Experts of a small language model.
Training: a variant of Adam for the experts, 479M tokens.
Below are experts of layer 8 (counted from 0) of a mixture-of-experts language model. Rows are named router (the router's row for the expert), down (a neuron's output weights, with its number) and show model dimensions 32-63. Each number is 200 + 30 x the weight over its row's rms, rounded and kept within 0 to 999.
After each expert's rows: a language model's description of what the expert responds to. This comes from a sample of Wikipedia text that the model never trained on.

# expert 4
router,210,288,185,163,190,170,241,163,226,206,187,229,217,209,169,189,205,216,221,218,201,203,189,244,265,211,178,215,225,184,175,224
down0,184,177,196,181,188,168,202,236,230,214,201,196,195,188,197,210,194,199,288,192,188,246,229,224,220,247,257,201,209,183,165,158
down1,238,173,193,238,158,181,209,203,214,216,190,180,194,194,161,173,210,249,150,198,196,219,248,226,261,175,195,234,123,203,247,160
down2,218,182,138,180,222,246,230,218,144,176,201,170,206,242,174,198,207,206,166,162,205,154,231,207,222,190,223,192,203,192,185,183
down3,239,233,213,191,224,212,220,264,221,196,201,205,173,231,240,206,214,223,208,185,157,267,198,153,196,211,182,262,256,153,188,209
down4,196,187,199,229,177,173,220,236,201,226,209,200,190,154,219,209,226,237,210,223,191,188,186,203,180,276,247,168,181,211,173,208
Nationality and ethnicity adjectives, people nouns and census percentages or coordinate numbers, such as Chinese, American, Latino, children, 128.

# expert 25
router,168,220,219,126,221,179,255,174,148,199,156,196,230,182,181,192,177,188,224,243,241,127,145,211,254,198,191,221,223,219,212,193
down0,192,179,239,186,205,181,228,195,190,210,190,245,203,245,232,227,229,190,232,217,192,187,190,196,139,195,236,215,200,227,166,182
down1,187,155,162,195,208,197,199,200,217,215,179,216,193,201,209,176,183,232,171,233,236,184,264,185,225,139,134,169,171,228,196,187
down2,206,185,254,158,217,268,157,220,220,206,174,185,198,171,212,191,178,160,260,195,121,190,190,234,161,150,218,152,212,262,220,188
down3,188,181,204,186,221,149,199,238,177,210,239,140,213,213,249,214,152,219,174,192,235,199,202,259,225,232,196,244,177,185,260,211
down4,124,169,203,215,222,186,236,149,157,177,208,193,172,189,210,192,228,233,187,206,210,209,218,227,234,181,212,201,172,193,177,269
Sentence-ending periods, closing quote punctuation like ." and ", line breaks after paragraphs, and pipe separators between table cells.

# expert 29
router,196,214,198,180,213,144,212,188,209,154,181,240,219,220,222,182,220,242,207,233,230,218,169,212,210,185,219,224,243,220,233,221
down0,215,184,155,201,219,138,217,176,235,167,201,254,144,217,229,160,197,227,234,183,202,182,201,186,177,216,197,236,190,222,206,214
down1,239,127,151,200,194,166,188,164,177,212,194,235,183,243,237,130,218,218,151,215,187,192,272,174,198,190,205,155,146,177,245,202
down2,209,234,172,169,168,236,211,169,173,201,264,180,160,261,159,145,166,152,205,168,187,191,163,200,197,191,201,131,245,194,168,184
down3,193,189,221,193,194,187,153,218,243,208,237,197,168,196,233,276,168,269,212,241,230,198,182,202,203,184,209,203,245,217,213,180
down4,205,133,185,214,197,200,185,144,185,231,243,221,194,189,161,234,259,190,241,201,233,190,249,260,197,177,224,190,227,162,161,250
Function words and punctuation in biography infoboxes and lead sentences, such as "player for the", "Plays:", "1st place,", list dashes.

# expert 35
router,227,270,149,210,220,185,240,169,167,155,228,240,214,232,160,188,218,247,175,198,218,209,159,177,238,214,230,234,243,165,198,205
down0,197,150,208,212,176,176,204,161,190,155,223,213,167,168,181,178,176,252,202,168,168,204,204,228,226,177,243,172,189,227,186,200
down1,203,195,154,202,146,173,140,171,175,241,201,203,209,244,186,198,233,221,192,225,189,158,229,197,171,212,186,188,121,186,227,259
down2,220,198,179,223,236,165,220,248,150,217,179,213,201,232,195,169,226,112,169,159,155,196,171,222,216,174,200,156,248,196,180,219
down3,202,216,175,189,227,144,271,246,186,193,183,225,179,230,170,231,205,208,208,202,225,197,193,177,203,164,161,254,239,125,241,206
down4,179,207,196,213,193,183,191,183,178,178,237,214,182,149,179,242,235,209,170,217,181,268,179,262,178,162,203,169,203,196,181,244
Field names and separators in structured infobox and taxonomy lists, e.g. Serves:, Length:, Died:, Coordinates, Species, Website, table dividers.

# expert 36
router,178,193,215,172,211,168,227,218,205,159,226,211,225,245,190,166,203,180,175,244,218,189,187,215,269,148,201,191,209,228,252,220
down0,240,169,208,219,187,154,205,170,210,174,167,188,172,201,183,173,207,216,260,238,226,179,196,242,192,226,226,218,181,219,137,181
down1,226,129,192,178,166,126,163,198,186,240,203,212,218,212,187,183,220,179,149,223,220,188,226,184,202,127,207,170,140,193,223,204
down2,197,200,228,188,200,264,163,224,174,141,179,186,168,226,214,162,156,203,166,210,198,237,196,214,223,193,188,179,238,215,196,188
down3,192,191,186,227,241,203,182,217,247,181,173,195,163,232,180,234,188,153,195,198,184,240,205,176,222,148,179,252,225,208,203,185
down4,195,158,195,218,132,202,228,166,174,175,247,175,194,130,208,186,219,231,229,202,189,201,196,239,173,232,171,165,187,176,246,211
Commas, periods, semicolons and opening parentheses after place names or titles, as in Buxton, Washington, (footballer.

# expert 7
router,194,226,155,151,203,215,214,219,142,193,148,233,200,239,175,209,201,228,172,204,158,219,168,218,227,190,183,177,231,212,178,149
down0,265,157,190,225,173,205,200,134,190,185,188,208,179,236,214,157,235,245,281,186,174,221,255,234,210,203,197,193,191,248,212,192
down1,248,201,208,205,195,176,226,169,179,223,176,201,219,241,174,129,210,243,159,192,276,199,231,240,178,167,211,228,147,184,260,228
down2,214,197,176,146,195,223,182,262,167,206,232,179,129,200,212,154,175,154,161,219,182,192,142,186,204,187,172,151,154,266,205,231
down3,222,188,204,206,246,201,194,221,208,213,184,160,182,231,201,257,207,215,179,211,221,255,221,199,167,186,227,228,247,184,171,168
down4,173,160,219,246,190,168,160,183,150,213,143,209,209,173,153,213,238,228,267,192,169,205,223,160,176,221,217,155,208,188,174,215
Final nouns of proper names for institutions, competitions and organizations after of, National or World, e.g. Historic Places, Championship, University, Affairs.

# expert 5
router,203,220,245,162,189,149,217,174,224,181,217,175,199,245,222,174,196,280,203,222,203,174,215,155,253,211,184,241,268,211,263,188
down0,226,199,175,213,149,195,188,160,236,176,180,230,160,212,174,198,205,238,240,161,178,187,177,228,180,169,236,228,199,229,209,169
down1,220,157,223,204,236,152,210,163,228,196,248,215,214,169,182,172,209,186,193,242,245,194,256,198,209,195,157,170,173,153,219,208
down2,210,190,206,160,240,243,195,195,198,218,237,216,207,187,200,195,155,172,165,203,168,229,174,225,188,142,205,166,218,193,199,163
down3,202,203,176,189,179,190,201,218,245,213,193,188,209,239,203,215,198,181,160,197,227,190,203,202,210,254,194,211,234,184,246,175
down4,165,190,210,224,174,171,170,185,185,263,147,188,169,196,146,157,229,213,208,160,196,175,160,229,153,224,220,195,205,203,221,266
Sentence-initial words starting an article or paragraph after a title line, such as The, In, Since, It, plus heading = signs.

# expert 17
router,175,235,201,178,181,202,228,221,219,214,256,241,202,221,177,170,147,216,196,203,229,196,163,196,251,221,207,212,187,165,184,179
down0,193,146,166,205,208,183,188,197,183,265,188,215,175,217,202,187,215,204,213,197,185,174,206,234,217,214,268,204,139,220,171,211
down1,153,235,156,250,169,158,183,137,162,214,189,248,233,216,159,162,209,239,163,267,209,211,225,211,131,175,224,190,187,191,216,186
down2,184,209,200,193,209,224,159,234,153,161,290,160,196,226,225,194,179,174,196,184,208,175,182,241,230,134,250,201,213,226,229,186
down3,237,221,201,225,207,186,200,219,238,216,189,210,178,173,205,216,175,237,197,242,191,220,207,187,288,168,148,240,238,179,197,200
down4,204,159,172,251,201,199,188,175,220,176,220,144,237,208,211,256,197,249,225,214,179,157,186,212,221,258,188,194,206,197,235,220
Words right after was or is, especially passive "It is thought"; also been, born, died, However, and table header cells.

# expert 31
router,185,274,143,204,232,164,211,199,196,181,173,228,231,225,194,191,159,191,209,219,202,184,160,167,204,231,201,269,228,167,251,206
down0,188,198,158,176,210,178,174,197,183,167,188,203,126,149,168,149,208,200,193,123,183,207,198,226,165,193,229,207,189,211,245,173
down1,226,200,194,228,182,212,199,146,192,202,178,223,210,235,179,188,223,226,169,236,223,220,212,209,165,182,187,205,164,207,210,215
down2,164,179,203,172,203,244,219,222,187,231,179,201,233,225,189,173,184,168,224,167,186,216,187,215,213,146,234,176,212,230,187,207
down3,209,157,173,199,192,207,197,216,204,173,211,191,149,215,202,203,209,219,169,170,211,188,194,229,220,126,187,192,252,208,208,192
down4,171,171,194,231,205,151,212,175,171,163,151,199,218,155,191,231,209,247,190,224,171,193,188,212,149,208,160,162,173,173,221,226
Colons, pipes and articles in infoboxes, tables and credits, especially career years and field labels, e.g. 2021–present:, Born:, Written by:.

# expert 42
router,219,202,210,239,242,192,165,186,214,200,218,170,224,242,153,197,206,216,230,227,245,170,188,205,213,238,190,229,203,191,205,175
down0,212,199,213,201,214,141,176,246,234,167,189,238,176,174,191,127,199,223,271,158,135,188,203,211,196,194,255,238,167,244,222,200
down1,233,191,167,207,193,208,185,193,184,217,202,206,199,247,185,169,227,238,198,228,273,162,256,201,227,202,144,206,192,182,264,259
down2,173,214,174,134,230,239,183,228,179,190,239,217,189,184,185,127,179,144,214,166,204,144,230,235,217,127,166,147,257,268,165,203
down3,191,157,191,152,218,212,209,265,229,211,201,166,181,185,286,206,182,257,164,199,232,211,166,201,242,144,210,176,246,229,202,186
down4,172,189,180,216,221,156,178,171,155,210,201,209,193,175,182,204,209,226,241,187,167,212,188,243,197,229,196,199,169,214,217,271
Determiners the, this, these, such, and of, usually mid-sentence after a preposition, as in "reception of the album".

# expert 33
router,131,262,185,146,235,176,237,202,155,226,153,177,229,205,187,166,188,220,228,218,214,143,144,193,206,212,204,224,212,193,229,177
down0,173,170,185,198,222,215,238,195,223,161,129,239,200,217,213,233,252,170,265,182,232,204,201,187,210,226,240,221,193,218,188,169
down1,264,183,156,181,209,210,227,165,205,189,190,259,178,208,188,178,166,222,188,223,245,255,248,191,180,154,141,222,163,169,224,200
down2,220,190,179,191,182,251,185,216,166,202,183,208,185,216,217,177,195,234,182,220,192,211,191,193,138,185,237,157,199,245,198,184
down3,173,208,272,193,213,150,231,245,197,165,189,198,189,226,216,214,188,223,219,181,192,237,207,220,238,217,202,262,264,237,219,219
down4,148,199,215,187,239,199,238,163,172,168,200,227,183,203,221,182,232,200,203,194,163,213,158,221,219,200,237,175,169,223,157,290
Line breaks and periods that end a paragraph or table row before a new section or sentence, plus pronouns she and they.

# expert 40
router,178,194,156,190,179,251,161,177,201,218,215,191,241,203,146,210,148,226,209,202,232,211,181,185,189,207,188,184,233,136,199,185
down0,234,140,155,225,200,218,160,202,221,137,233,217,239,187,187,133,206,204,230,204,205,198,155,183,207,224,162,183,180,224,211,162
down1,250,186,180,192,198,179,181,152,211,234,204,201,214,254,185,130,231,225,203,176,245,204,217,194,215,200,232,132,161,180,261,168
down2,226,198,136,177,236,236,240,225,171,145,185,211,209,263,225,149,184,177,171,189,201,211,200,195,196,138,215,200,171,202,187,178
down3,214,203,203,231,207,149,259,258,221,210,207,187,240,176,228,208,137,228,176,183,239,193,214,188,203,231,181,206,238,191,146,262
down4,159,154,176,201,202,167,235,208,165,236,186,195,186,148,200,241,265,204,230,209,159,204,162,285,202,219,255,243,226,214,194,223
Adverbs and adjectives of degree or ability (well, able, best, too, hard) and syllables after so, such as so-ber, so-phi-stry.

# expert 3
router,190,189,157,200,219,204,177,180,181,183,179,206,216,265,230,182,206,238,227,236,234,193,145,181,174,223,217,154,234,168,233,182
down0,248,141,179,219,201,162,215,164,191,204,227,244,220,185,199,205,255,186,282,166,169,220,210,175,171,222,205,209,182,229,191,185
down1,236,170,171,174,168,175,199,139,218,226,207,219,224,220,240,146,177,245,201,200,207,206,241,211,184,200,181,208,166,205,233,174
down2,209,219,194,206,207,242,201,230,186,191,193,199,197,208,230,174,158,196,160,206,212,194,196,230,187,191,224,97,200,242,197,186
down3,169,132,167,248,289,154,193,207,246,190,243,210,177,194,248,147,184,226,205,210,179,228,207,202,267,195,167,221,231,216,196,194
down4,177,163,169,173,205,231,194,149,158,171,200,193,191,157,137,169,246,193,213,212,183,146,196,238,179,234,236,165,178,186,177,278
Word-internal pieces and short capitalized starts such as No, C, P, All, plus hyphens and apostrophes, e.g. Eury-th-mics, Ex-c-retion, No. 10.

# expert 30
router,184,214,174,224,210,169,219,202,175,238,198,182,255,227,205,150,175,244,216,230,181,189,184,228,196,212,200,258,215,132,208,197
down0,217,164,201,213,167,169,242,186,190,232,210,227,204,228,173,220,222,192,277,152,208,212,222,192,216,231,199,198,178,189,199,191
down1,164,192,150,202,197,200,184,164,183,196,170,152,182,261,207,171,221,255,179,213,209,218,278,238,210,188,192,170,164,196,248,220
down2,201,194,199,161,200,208,171,226,174,202,227,178,181,188,222,187,208,160,193,178,201,221,198,208,149,251,187,128,241,211,196,213
down3,217,199,229,184,267,179,202,241,244,184,203,179,251,179,222,186,182,245,169,205,203,186,211,198,249,221,157,259,201,204,213,215
down4,131,173,195,210,168,239,192,202,217,222,217,124,193,179,177,168,241,184,233,174,180,180,187,164,132,198,227,158,190,193,258,243
Line breaks closing a paragraph right before a == section heading or table, plus adjectives like new, similar, different.

# expert 34
router,165,201,175,193,211,198,205,183,178,217,147,196,255,199,180,147,151,151,162,224,210,156,186,219,234,151,245,194,233,220,209,180
down0,240,194,196,183,213,194,238,159,193,190,186,217,222,171,186,171,190,165,223,238,211,242,214,228,181,149,227,247,201,210,182,171
down1,181,170,183,147,178,181,183,170,231,253,166,223,171,215,210,223,202,235,185,203,186,212,183,169,155,189,165,144,170,199,210,210
down2,197,201,218,157,179,198,210,221,205,204,225,161,185,185,152,169,204,167,188,210,166,219,183,229,222,192,229,139,224,241,199,208
down3,191,201,186,200,183,161,223,195,208,177,152,201,166,214,237,202,163,282,188,221,197,240,225,146,183,222,186,193,216,233,175,206
down4,162,190,204,223,242,220,209,188,173,223,176,180,219,155,160,205,218,175,230,187,157,249,125,240,198,216,200,232,174,241,189,233
The prepositions in, of, on after place or venue names, table pipes, and media nouns like album, film, game, season.

# expert 14
router,173,152,118,184,228,203,212,206,191,215,248,250,237,267,230,184,161,248,219,242,211,158,174,215,218,194,207,183,241,179,208,156
down0,205,150,121,209,165,200,197,194,205,204,193,209,160,227,173,176,183,228,245,166,199,213,205,185,211,163,216,216,198,280,206,199
down1,241,159,161,187,172,179,185,207,174,235,187,167,227,225,164,154,227,232,171,227,163,208,218,198,201,227,172,185,139,241,240,202
down2,196,210,179,207,201,211,243,235,121,169,199,186,208,217,155,209,164,204,174,199,168,199,184,216,205,223,130,152,210,225,205,198
down3,219,213,173,219,222,122,182,217,235,214,232,163,166,222,215,199,243,192,213,221,205,245,233,213,178,226,184,225,208,189,188,236
down4,237,182,217,195,204,206,188,172,234,273,199,163,224,205,155,281,242,208,216,192,197,176,198,224,188,211,209,196,209,167,191,215
Administrative place nouns such as District, region, area, State, Kingdom, Department, plus word pieces inside place names (Sanc-tu-ary).

# expert 21
router,149,207,221,199,248,229,177,225,212,139,171,252,234,239,181,226,139,186,220,188,220,188,191,237,202,199,196,203,231,203,206,178
down0,237,174,156,221,200,180,213,141,191,192,214,180,183,214,155,158,181,204,242,198,207,206,238,186,191,235,196,200,142,206,159,185
down1,187,149,166,221,177,197,186,163,148,202,177,188,235,267,196,140,193,215,178,222,242,202,231,227,220,172,180,213,132,161,243,210
down2,195,222,184,171,246,168,231,244,189,191,183,164,166,197,178,187,120,140,210,214,198,198,225,241,218,180,215,199,163,235,177,233
down3,205,212,172,247,236,204,185,214,216,159,181,214,200,188,206,221,200,219,252,230,212,260,187,208,246,191,215,239,213,206,226,185
down4,140,179,223,216,178,226,204,238,216,214,203,183,196,178,204,232,201,206,251,158,184,246,193,189,202,212,182,177,197,255,239,225
Relative words who, which, that, where after a noun, and sentence-final periods and commas, e.g. "a decision which", "kids who".

# expert 1
router,215,214,200,188,211,203,205,200,198,183,173,223,176,216,164,224,195,201,130,158,201,221,184,187,228,177,198,173,233,214,227,212
down0,241,219,207,217,204,179,187,168,199,197,199,244,161,198,188,176,202,166,228,187,207,258,191,230,223,199,237,162,238,213,176,197
down1,238,191,174,204,211,128,181,165,219,209,177,170,232,246,254,137,198,237,218,224,225,193,230,228,228,129,177,172,178,192,213,189
down2,211,185,233,187,208,251,218,232,129,188,182,166,187,204,215,136,187,187,198,199,168,233,185,240,168,175,174,194,216,261,213,211
down3,202,187,232,257,261,199,219,220,218,206,218,213,180,188,200,224,175,205,219,240,197,216,204,213,241,215,193,207,253,198,199,229
down4,120,157,140,211,198,188,176,185,212,214,219,217,185,217,177,202,217,178,200,218,142,222,179,206,243,206,230,141,171,195,165,228
Pipe separators and colons in sports and chart tables, plus word-piece endings inside names and words, such as Bett-en-court, dystop-ian.

# expert 46
router,168,231,134,142,221,210,196,211,209,165,185,205,217,232,198,208,179,166,192,197,188,189,194,222,245,168,258,203,268,162,190,180
down0,230,241,190,246,175,166,202,143,230,170,220,238,183,173,195,188,218,201,247,177,158,217,158,221,202,230,235,174,205,227,209,185
down1,192,165,196,162,196,191,157,218,198,191,193,209,249,237,184,201,177,216,182,217,235,164,232,235,167,195,212,209,159,159,206,201
down2,181,190,171,165,256,247,245,245,232,166,173,205,176,189,210,157,192,197,159,203,163,246,172,242,232,208,218,156,136,230,203,212
down3,196,176,256,214,265,210,189,212,242,138,209,197,195,225,191,222,244,237,249,243,206,214,233,222,247,192,224,238,219,199,221,217
down4,157,165,213,246,226,189,191,234,222,196,232,156,195,174,196,209,215,257,249,200,175,164,180,203,208,240,189,102,156,178,213,195
Second words of fixed proper names like World War, Caribbean Sea, Los Angeles, U.S., and University of Cambridge.

# expert 0
router,172,221,259,229,195,197,215,234,189,175,181,186,267,202,210,226,152,240,230,241,209,213,143,216,214,216,190,239,213,169,225,222
down0,220,171,170,238,195,206,211,256,171,205,206,244,173,199,199,130,223,235,228,207,232,240,167,212,185,181,242,211,166,252,172,171
down1,216,197,181,208,196,161,181,157,195,203,189,213,196,235,184,195,187,240,157,236,247,233,265,210,150,186,202,191,160,184,222,264
down2,257,195,220,223,234,225,211,213,141,110,190,175,155,234,161,159,196,146,214,206,212,246,191,255,180,166,184,104,220,240,245,244
down3,191,206,199,231,225,251,213,248,237,151,214,166,202,157,202,208,169,268,151,185,215,207,196,256,235,158,164,200,204,197,248,177
down4,138,188,178,229,199,184,172,174,247,231,224,210,174,174,212,180,217,244,203,232,148,215,208,174,229,205,223,141,157,215,204,235
Possessive determiners (his, her, its), plus line breaks and table pipes that open a new paragraph, section or table cell.

# expert 24
router,228,286,169,173,224,169,196,196,181,170,190,226,207,249,163,159,214,263,160,204,246,203,185,194,225,203,168,254,217,204,161,203
down0,201,178,200,197,162,189,190,161,192,219,173,241,168,206,193,199,209,231,274,188,180,213,225,219,234,206,219,159,177,247,228,182
down1,211,165,165,198,192,192,219,161,180,271,228,194,200,195,195,170,188,217,205,214,269,196,239,220,192,195,184,237,149,147,234,217
down2,231,212,186,172,279,208,206,250,226,184,189,178,183,230,190,168,190,171,171,184,178,166,215,197,243,146,224,202,239,178,174,178
down3,209,179,211,179,235,176,226,281,231,238,175,167,208,228,175,197,238,239,219,240,208,199,238,212,212,246,219,211,201,176,201,196
down4,232,183,141,219,197,142,186,195,198,207,234,206,195,216,187,252,256,237,228,169,166,171,188,216,242,223,193,148,192,176,199,236
Field labels and header cells in infoboxes, succession boxes and stat tables, such as Born, Release, Artist, Succeeded, Votes.

# expert 6
router,208,270,190,162,216,152,205,170,188,170,203,140,229,279,159,222,217,197,222,208,244,220,169,169,226,247,201,226,208,219,233,239
down0,224,196,148,211,219,199,194,169,199,138,206,205,156,106,221,177,238,167,255,143,156,180,203,234,173,214,247,238,221,184,206,218
down1,206,191,134,196,186,153,200,155,192,165,205,184,225,204,183,170,206,222,175,174,234,205,268,203,185,177,196,210,144,202,158,253
down2,189,209,167,146,186,218,171,214,150,209,204,188,202,228,180,193,202,176,160,229,209,186,189,251,157,190,197,155,249,227,136,164
down3,272,209,195,193,244,187,171,257,232,160,214,193,160,165,150,217,179,162,165,187,185,273,160,219,206,211,167,273,232,208,228,164
down4,165,191,155,217,186,194,172,165,208,206,208,150,171,179,173,224,252,246,170,220,213,202,228,224,238,178,263,174,167,213,153,224
Sentence or line starts, especially pronouns He, She, His, The, and names in article titles or after headings.

# expert 26
router,108,216,164,180,257,173,233,152,174,201,196,174,234,200,191,170,174,229,226,198,218,160,157,220,224,218,164,236,208,162,203,190
down0,224,201,177,233,173,178,148,158,159,171,223,204,179,188,167,197,230,194,253,199,187,215,222,169,164,196,215,219,176,249,206,200
down1,259,201,221,255,157,205,209,163,207,206,171,176,260,184,191,163,212,241,161,207,225,220,241,185,189,155,210,208,194,205,213,247
down2,186,193,254,179,200,250,241,222,164,212,197,214,189,198,188,176,169,167,170,188,162,214,214,220,207,198,195,156,181,218,184,194
down3,210,179,203,208,200,175,193,236,168,173,182,172,110,214,239,204,214,262,185,182,222,204,249,246,237,173,172,206,192,228,210,209
down4,156,168,197,191,210,204,204,158,182,199,186,176,172,180,205,197,220,247,178,213,207,194,213,229,217,198,209,181,196,160,177,242
Line breaks after sentence-final periods or quotes that start a new paragraph, plus heading markers and table separators.

# expert 45
router,179,206,147,210,197,159,199,174,215,192,178,236,206,244,199,175,209,235,201,236,218,206,217,208,245,162,248,214,258,213,253,186
down0,252,174,198,241,195,129,189,164,200,156,210,258,177,181,176,201,204,215,279,154,192,204,178,201,203,207,224,200,195,223,193,189
down1,212,156,137,145,219,154,178,212,207,249,198,197,204,194,169,202,186,194,191,231,215,213,206,220,181,176,191,170,118,175,234,207
down2,186,200,209,211,231,246,177,198,190,160,191,208,163,193,213,167,153,209,145,214,209,236,150,192,212,210,231,221,171,168,202,200
down3,231,182,183,208,242,166,169,235,204,200,208,206,154,212,238,190,204,204,210,201,218,240,216,199,207,228,204,236,237,155,226,233
down4,181,188,173,206,169,203,154,187,182,217,238,199,197,175,191,213,263,232,246,168,172,209,214,219,180,197,206,195,201,155,213,269
Year completions in biography title lines like (18-44)–1914, plus other years, dates, and numeric table cells.

# expert 15
router,185,228,180,234,215,168,239,159,216,234,196,211,241,227,192,214,206,203,185,168,187,227,148,235,193,173,178,210,235,246,199,186
down0,213,174,223,192,214,152,188,170,216,199,155,231,180,195,274,167,201,207,238,157,163,231,203,229,169,159,256,187,172,243,214,213
down1,189,141,160,164,167,167,154,203,187,214,166,230,246,213,181,175,179,207,219,229,244,193,219,201,186,159,220,144,160,184,243,199
down2,230,225,209,164,187,242,186,239,135,171,226,189,224,285,186,197,171,201,166,241,160,221,203,196,208,181,209,148,181,189,196,186
down3,189,218,215,236,243,178,154,244,162,166,185,191,145,170,193,203,158,186,155,229,202,270,218,211,201,161,168,189,242,157,181,192
down4,182,186,219,242,184,201,240,166,217,194,190,169,220,171,175,208,198,221,232,177,197,174,183,259,209,177,223,141,150,182,233,250
Coordinating conjunctions and commas that join clauses or noun phrases in running prose, e.g. and, or, but, &, rather, plus ± in tables.

# expert 8
router,196,194,166,154,169,206,197,208,214,207,171,209,245,246,191,166,168,251,181,208,263,220,155,182,219,194,180,211,247,165,175,212
down0,197,233,177,209,196,177,195,229,253,189,219,229,199,171,202,174,206,220,216,198,193,205,229,204,160,183,232,174,150,248,171,191
down1,253,179,177,213,190,182,205,105,199,170,164,191,205,246,235,152,154,255,190,171,272,221,222,205,197,188,203,200,163,220,217,198
down2,226,217,207,167,212,228,190,264,180,206,176,256,226,189,154,158,191,167,157,205,207,208,203,192,206,157,231,171,256,248,196,196
down3,210,227,215,221,212,212,217,239,208,179,226,173,223,226,224,212,187,162,188,248,203,225,187,163,226,206,193,162,249,207,197,226
down4,190,166,186,172,219,239,174,219,222,228,224,159,153,182,165,211,172,198,249,191,177,192,206,214,203,195,240,190,160,180,208,209
Endings that finish a split word (-tion, -ed, -s, -in), plus "also" in See also headings and sentence openers However, According.

# expert 27
router,224,258,173,158,174,189,179,165,185,153,220,243,213,178,212,250,179,190,176,247,163,223,203,206,231,203,171,200,216,214,203,171
down0,229,199,227,201,173,166,212,186,184,188,287,218,162,255,175,207,267,222,258,185,172,241,219,190,241,225,208,229,176,184,226,208
down1,266,153,183,183,197,199,162,125,205,239,201,225,209,230,221,166,251,297,191,193,228,159,207,237,182,159,241,205,134,178,211,191
down2,158,188,194,159,192,273,203,213,182,221,170,177,212,284,165,203,207,198,194,187,261,230,149,188,183,191,174,174,248,206,208,141
down3,219,227,181,203,245,137,233,224,215,197,213,211,207,240,229,253,172,202,181,198,168,235,212,167,212,218,196,188,238,226,183,229
down4,131,216,202,232,239,178,210,199,149,191,220,214,204,216,168,208,206,206,207,216,180,245,179,211,217,284,223,236,250,175,156,244
Common English male first names, usually after son of or a rank in biographies, e.g. John, William, George, plus initials' periods.

# expert 39
router,192,201,179,177,205,174,214,199,187,172,201,228,203,232,173,169,202,168,260,255,206,201,195,278,205,218,216,206,221,210,190,204
down0,256,220,228,179,220,138,209,232,175,162,211,221,190,168,154,196,191,160,260,170,174,203,209,205,266,204,198,201,195,184,184,121
down1,199,207,164,242,172,158,201,164,167,236,192,205,175,239,170,171,241,258,234,208,247,204,207,191,239,197,183,171,156,198,259,187
down2,150,149,169,160,205,244,211,242,160,176,181,152,184,234,225,189,177,230,174,173,211,258,215,224,181,203,205,183,187,218,151,218
down3,159,190,180,158,222,185,237,280,248,228,193,175,155,194,241,228,153,215,149,226,178,221,192,183,211,206,175,241,221,208,199,171
down4,149,190,228,217,193,220,133,189,184,228,232,221,212,176,202,172,215,248,200,221,215,205,185,221,170,192,234,181,172,189,242,218
Words right after and, or, or table pipes that begin a coordinated or listed item, e.g. its, a, four, local, Their, others.

# expert 32
router,151,239,174,121,160,186,229,217,225,225,215,182,200,229,184,211,148,194,162,267,228,208,176,214,250,143,206,178,233,178,209,178
down0,214,151,138,185,170,181,197,185,225,185,191,221,168,217,186,209,193,169,270,161,182,224,193,230,162,224,172,208,212,236,152,196
down1,211,200,208,220,237,169,234,180,208,187,184,254,191,209,232,129,227,203,145,186,183,175,230,211,181,160,184,197,111,177,218,227
down2,138,225,195,219,184,182,213,293,189,139,252,187,206,188,205,207,173,211,198,156,233,155,195,251,161,187,188,172,227,197,233,205
down3,212,217,192,261,187,179,219,192,205,215,197,196,149,169,170,242,171,172,157,178,201,208,179,227,191,149,196,221,217,157,187,204
down4,150,176,230,209,251,216,179,208,255,224,267,199,195,197,153,213,248,255,220,209,183,228,176,192,213,217,176,220,210,182,185,231
Prepositions after career verbs in biographies (began his career with, moved to), plus football position codes such as DF, MF, FW.

# expert 38
router,210,218,161,166,208,110,244,231,202,158,173,220,216,215,253,183,188,192,175,248,203,145,218,170,243,176,219,206,255,217,281,182
down0,217,152,184,209,195,186,245,193,175,155,188,237,228,130,160,167,175,168,212,175,215,221,182,236,230,169,226,228,208,243,197,194
down1,174,156,215,191,210,224,208,152,185,179,204,179,227,197,201,168,240,189,116,218,212,192,259,174,176,153,247,216,172,195,255,188
down2,188,205,248,180,206,258,230,238,206,215,222,186,224,227,153,219,193,183,217,207,194,227,159,217,167,179,235,139,189,258,223,157
down3,228,128,202,244,219,219,192,220,255,175,216,197,111,195,171,235,216,238,206,208,256,185,231,199,257,196,173,258,252,236,241,171
down4,179,174,196,206,142,196,183,181,195,200,204,163,201,179,214,242,223,199,235,198,177,206,213,187,213,193,209,127,205,151,235,254
Country, state, and province names, and commas in "Town, State, Country" location phrases in short geography, biography, or sports articles.

# expert 12
router,211,214,148,212,244,230,197,163,199,182,220,163,222,250,171,213,206,215,225,208,179,202,186,216,195,221,156,168,211,195,207,187
down0,193,226,192,208,204,185,185,203,216,175,210,187,208,213,212,169,200,171,202,195,175,214,200,239,190,210,218,206,193,253,193,166
down1,220,167,117,223,196,170,197,160,191,222,206,227,217,236,226,139,207,220,221,216,256,188,276,184,193,184,206,144,139,190,228,202
down2,223,201,187,166,185,275,234,253,211,219,117,221,197,241,177,204,211,171,205,206,172,191,245,254,163,215,202,107,210,213,221,202
down3,151,249,166,204,207,165,193,258,186,173,201,188,151,214,253,202,179,212,129,213,185,167,168,153,264,191,152,155,255,224,203,218
down4,192,217,246,199,177,156,177,200,243,180,180,209,150,164,183,219,261,220,202,190,215,195,215,224,220,245,219,161,180,179,206,257
Syllables inside proper names and foreign words (Har-var-d, Z-ag-reb, Sar, Mar), plus the article "the" after of, at, in.